{"num_hidden_layers": 11, "hidden_size": 512, "n_experts": 64, "experts_per_token": 8, "d_expert": 32, "d_shared_expert": 0, "hidden_act": "swiglu", "moe_layers": [0, 1, 2, 3, 4, 5, 6, 7, 8, 9, 10], "router_score": "softmax", "normalize_top_k": false, "routed_scale": 1.0, "balance_loss": 0.0112, "balance_bias": false, "init_std_router": 0.0311, "lr_router": 0.00038, "vocab_size": 19792, "norm": "layernorm", "norm_eps": 1e-06, "tie_word_embeddings": false, "optimizer": "adamw", "learning_rate": 0.000963, "beta1": 0.9, "beta2": 0.99, "batch_tokens": 65536, "max_seq_len": 2048, "train_tokens": 537100000, "max_steps": 8196, "dataset": "wikipedia_en"}
Below are experts of layer 3 (counted from 0) of a mixture-of-experts language model. Rows are named gate (a neuron's input weights, with its number), up (a neuron's input weights, with its number) and show model dimensions 256-383. Each number is 500 + 25 x the weight over its row's rms, rounded and kept within 0 to 999. Numbers have three digits each.
Before each expert's rows: "mostly gets" lists some tokens that are sent to it at least half of the time. This comes from a sample of Wikipedia text that the model never trained on.

# expert 57
mostly gets: "'s", "′", " made", "°N", " won", " French"
gate0:505523478461497444507501516465530469510521469480506441452513546482460490509517516451536499483502489475528534505538541545465506464480507555474505452491538490502489500533503498545491524542505482475518477499460496496533515488509504525488492539482464476469533499530487482495490517516498491500511501514544505489495485470473519497497482486480516513532525488505466515451520500476558527472497
up0:456475536479504521488579528503476518505499518493468501499498498491465505445485470478449533513463474488527521542543517534490538503496513471488498466544534534521519545487517548456474521497501523509496465515535499495482459502517522503502498475537503525491493502514479435540488483491476512488420498497476473480523538509492503467493475497509486450509522507498516493529513500527472491499469

# expert 4
mostly gets: " June", " April", " September", " August", " July", " March"
gate0:503451544510503503506540476499532505519475496499553501488492497492498491498485509483532507483522502430496535534481520531531508498497460536507472528494503493448476518524509501521492484485490461489525489520503472485507505488515491529509526496511544501489521510480464483511483529533487536546499523494506528451494501488506506512552512492498519496471513525474474501512528527517512495510527
up0:527495499572542511496524504519511540514507539481510468479521508476497506516488499511476542494536486508523486499489520473497497460496547491475513486489475502466479479523472500456532525518466501493516526516525507519482533520470517506480484481464510539516482478503480522517569485464552472499500445501496518501494491476466522489497499468513508546505473528542508463512433476523487503473504

# expert 26
mostly gets: " same", "|---|---|---|\n", " but", " un", "|---|---|---|---|---|---|\n", "|---|---|---|---|---|\n"
gate0:478519527531471501516477492524476501506527536532520484502506525458488487467455493497516550463492508491468523489510479492466513472556464498503493506463520510505529548538512543488460505477510503494474513517509505485535514502505546494512532479524461534516491542534501504478520485471497468477533529532468485496475563481503466553472531481460466517500525490531517517503491525521487475571508
up0:467521522550477502499472504501516509493529542532520463496525527455496479458458478494508535469494512488476547488514488510462519476546493500504495507471507478509554539519519540512477501494503495495484523552492509463553520490491540501535535480506474521495519537510506508487503519446490488479528533541469508481477548503517460562486527470458491507519546497516521531497481519522503478560507

# expert 2
mostly gets: " new", "0", " km", " military", " general", "–"
gate0:534493535526533509495489529481453497503498507497482504532481484488491457456480502517499473486508503508495507478492458540455469482523498490504509485503499518464512509456463514500490501577453517498481506551517533476530495482511502515501520489529534473470470525469493523483541496485492509490566503543518469518525531533465460437476538508486494518512441475518504516538469528509515530557486
up0:507532538511534514495466525485499491489498510490482530520520495510502475492486480502500469492524497509488492488506485518479480492502527517497517502498511496496502520501473535521517542558449515518470488553520536480534478472523504533537502501522530509478498538482483494487538510471499487530534461528509455508529533498474475489468518513494499527540454455463485507549458510528514535527499

# expert 9
mostly gets: ".\n\n", " was", " he", " which", " is", " were"
gate0:511528527502482484501512527502528484492492513528483511486496519550528485446477480512460485478492510471500546479544487506479470488497489469464494503502551484469479513501507543505546494541519470510505507539468517490526511477511513495477531521494525430487504514455475527511480520511524523499532504492518520511487538495494555517476509490463494485481537498484486447522479485480540480450522
up0:460508541510485479479492503487512521473452490515498509476483514521513500452471439522480487501478450469509514520557490498520490485468485480470526473524501482462440501523470534497556545543533488524537498504499509466533490482509521470481552537502548461512512513502490501530488485492489528520516541478474505510523504493502529532449474510477511498470514484481495453501493486504505450471522

# expert 19
mostly gets: " P", " K", " Al", " John", "us", " Z"
gate0:479520508542518506450511487450525512530502494489519489507531535502523522499513490471546482477448494566513548526552540475503544496518470553478479494484507442487512499499516490531536482501495474514549460505514487519500502480493514520520497497465464516503515421486501527522496506490522489501472500512514512538530522501477484478516514505494518489526524540510467502500478456525494489477445
up0:484502493556570511430532503484494464461521489518484484489511524510514490503488501505539491492459500539506505537531543526497498515553490491504442507483520522510527532493506502555510521493488475483496472486521480522544485518496488484466457497488508458483535515442503482498505534514529449487470511490493524517482519460545504488486499491478478501521490491497493551523470449468512503537531

# expert 22
mostly gets: "h", "y", "le", "ley", "H", "ton"
gate0:531550517554497517476516493505491563456522518508505453471488487482530510521492478492553495505480487481523501529528505488497514478515436511493452507484504460489536480486494511497540505525467512493526535459502489510503525490484513503487489481470497531514468469506529503511494492480478441499481502514478532538537481482510543521516508500533492507513504488473485504536525487523531504474494
up0:527481512500470510492490505492442483477531512539536463506519495500493489458495477498481495480482481520533501501504487511496520488487494477481509454484493479472527505550476529483533511531526515503496458495494525459525506526511485534508508500509473458557473518514543508488528433469487527535493510550539512487504457469475499532525460504527509508522498496512465490546493525505515452471492

# expert 18
mostly gets: " −", " They", " Coordinates", " did", " Clade", " may"
gate0:484433518494474500528513477517515529480485542534506513509492502465508528442491488514519471512458508492537509522506457539496471536501503506478491483526474482507518503491519507512520488493465502528519487489513478477541490483505479483471510515499524486490550534520515529499581492528528515481445508516464519473482507490499501522556487519477521481491502463539523491480496508518454505501547
up0:518465428523528504497514501475525516481519506504499490456501522527501511518466514455497511500559484476474515471509534495511525494506440504488507503447521519477495502497472537493488508523531505476460516489474471495499505482539492516580516503476484532491465492476452514479481488492477472503543477501544474502519514498541494480488484526495491497496567475443484489521479467508528524543473

# expert 59
mostly gets: " O", " if", "ó", "ij", "9", " M"
gate0:478499520468497498486461508457562495507524531510512497504524496469511468491541501482463517500509481506496539537494495495489519485538468536506524518508516482476526490458523470534546510487493527475532513528452535512518502528494475492524520504520454551437538451495473470490455541519538430505470535493481510518481486496481477476518508475519493510489514548511488501464544514480485491487502
up0:513539506537471470503548462512517475480505515522485491466516484468473498497492486568533504496510512440496482512545525512463496525501501510509497513518539489517482494530470507539474505557421479443506488533491518556513502426507534503467524505459498492494547512464543513514503509534461515489488471508504533502495483477508486483502506568499444502510504483492495485506529513505539510522471

# expert 41
mostly gets: " on", ",", " until", "|---|---|---|---|---|---|\n", "),", "):"
gate0:468437476479495488511520407501477522496500513518535530529497493509490531503524527509466490588489492509446489512503503470562519538495510506500477567537486462495485499501487457515514454506512471502536505468521474510486525548491486505459480497529531509483490497481524533514496463489546512547495522518475507466480485499509501478515492513493523496475548473495501469493495496531442512500526
up0:481505481497526503523510459482489520484467504500504484509541504511545493505501508502470491560471491511494509512514466478493547532479513512502500552499519485521514504484472477510491515487470546516516475511480520504511552517498461466431501462532513519483514483483547511472471545486499548564448547537461488491481527521533552448462478488499483492511523497478509522507501502498448519519484

# expert 14
mostly gets: "ian", "ya", "an", " Roman", "ini", "han"
gate0:516483531467464499528502506487480540486479494486546543508468504515481511509496519502494490544506481497499504498525528468516482472507534534472491489439442481500476499517513476525470484494459494479474440524502474485480516501505520493548534492494560484535530479499523480511483501522476515545514534528463489493497476480472503495502525470490553491508515514503505539486541523529506523491504
up0:496524459533546507481457508518504462533490480502477487541490479518509493541504475497500466439487529533523490507477483492492484545504446485506515516524525513508515529490492481465519511511550475513521518499494552517484462498485480494502496483515442526495447500522492520490452522481542513476500459457553510503502498519487505492517493531483452496508518487482507483529474485472504480518470

# expert 54
mostly gets: " two", " three", " four", " name", " five", " small"
gate0:501481546518479488506508489525538525526515507572466485515528470490494464480529459450498490529500514491494511505475496482506510499495549477513464445482530483501543514538493531470477500483471510491476489498492536513475487498496488475476512506466474540492459544500549520475496514486464483512530505530479504496511481502493493500481496547440557520487485526471455516541507489498499516472463
up0:504475532509500519487490565469531529549498539510477516516558476533476500469506461437497489500491513497479532529484491478511492525503502487447499461486501487499531507495495538488517501496449508514479500477516503489529479450526482489510538509487494504494493536521517497501527503505459499498494501486491504500519502514515509490502481506472582550505498527526483544534519475496483503484463

# expert 30
mostly gets: "The", "==\n", " son", " number", " The", " Genus"
gate0:448534539474539562486494500489521513484476485548500523528496483525473524465527459454517473512491540580551489495516439513514523487507497502512484540473503499482505468478498496511554503462489508524540462502515529533490523511474468494513496514506491544504524502469497507516541504535487474477487478499502500521498510531443530507504523487524505540506535512514506532449541468513495489461455
up0:533496524523463497521475513481518481487502515470479476476503516472480499481523462492499480458510514485507494521517468501475492524496514511457486525499507502524460468444492480537491529495511489499504516481503537489537446491502471477529545497503506534492486481528464495502498461501508472502502518539528482509478542472511503486486492474479510491504476520523487491523521483532539511532478

# expert 55
mostly gets: " became", " took", " died", " received", " held", " moved"
gate0:492444537527493546480508486506555508516489521530555515534524501469505472506523504473519473445501463473470537538484507505454506502500476511487538538501511521504522528499521487517554503533518516498513495496503473512477472477480486509501528513541478493507517501486486479493513487479520511494541571497485495501476518487503531520502510493506523516526514532475525512458462480524501527500491
up0:491497481511486532501510492520518521484479472511475523526519459488491465507503468487512497478487497530454499488508482495543516491506520499509481527505488479517560515465489494520510449558529522453505465468512467515462477465462462498498520505521493534496556478457499548518466461474509495488572538492491492480481481469523514519515507498500476489474476504491505472508531459528498496509525

# expert 45
mostly gets: ".\n\n", ".\"\n\n", "\".\n\n", ").\n\n", ").\n", "'\n"
gate0:498527543489407496508526472502474495486514502507537492457511513492476478483487489507488511525537457502453562523473510489517521520491528487508533484523494497483456488517504494505503513496501464498511519484486504505508508476536538532492505515515481531495492501535485478512485490503486516561523488515446546495481524458497479559529555501494521453484503486513504513493488532516492498469546
up0:495525487501419467505504455525493473450495509532523509512481492508474496493471495521506499497507506490451517544475505474489500520484555495512490472487483486505496487519523496505485480444492474469516527472478529536487545513530532496459485527544493533512505543507543516491504522511492477540483521493463504469459512501526476538491550482461491501501451513478499522517534491490474545520513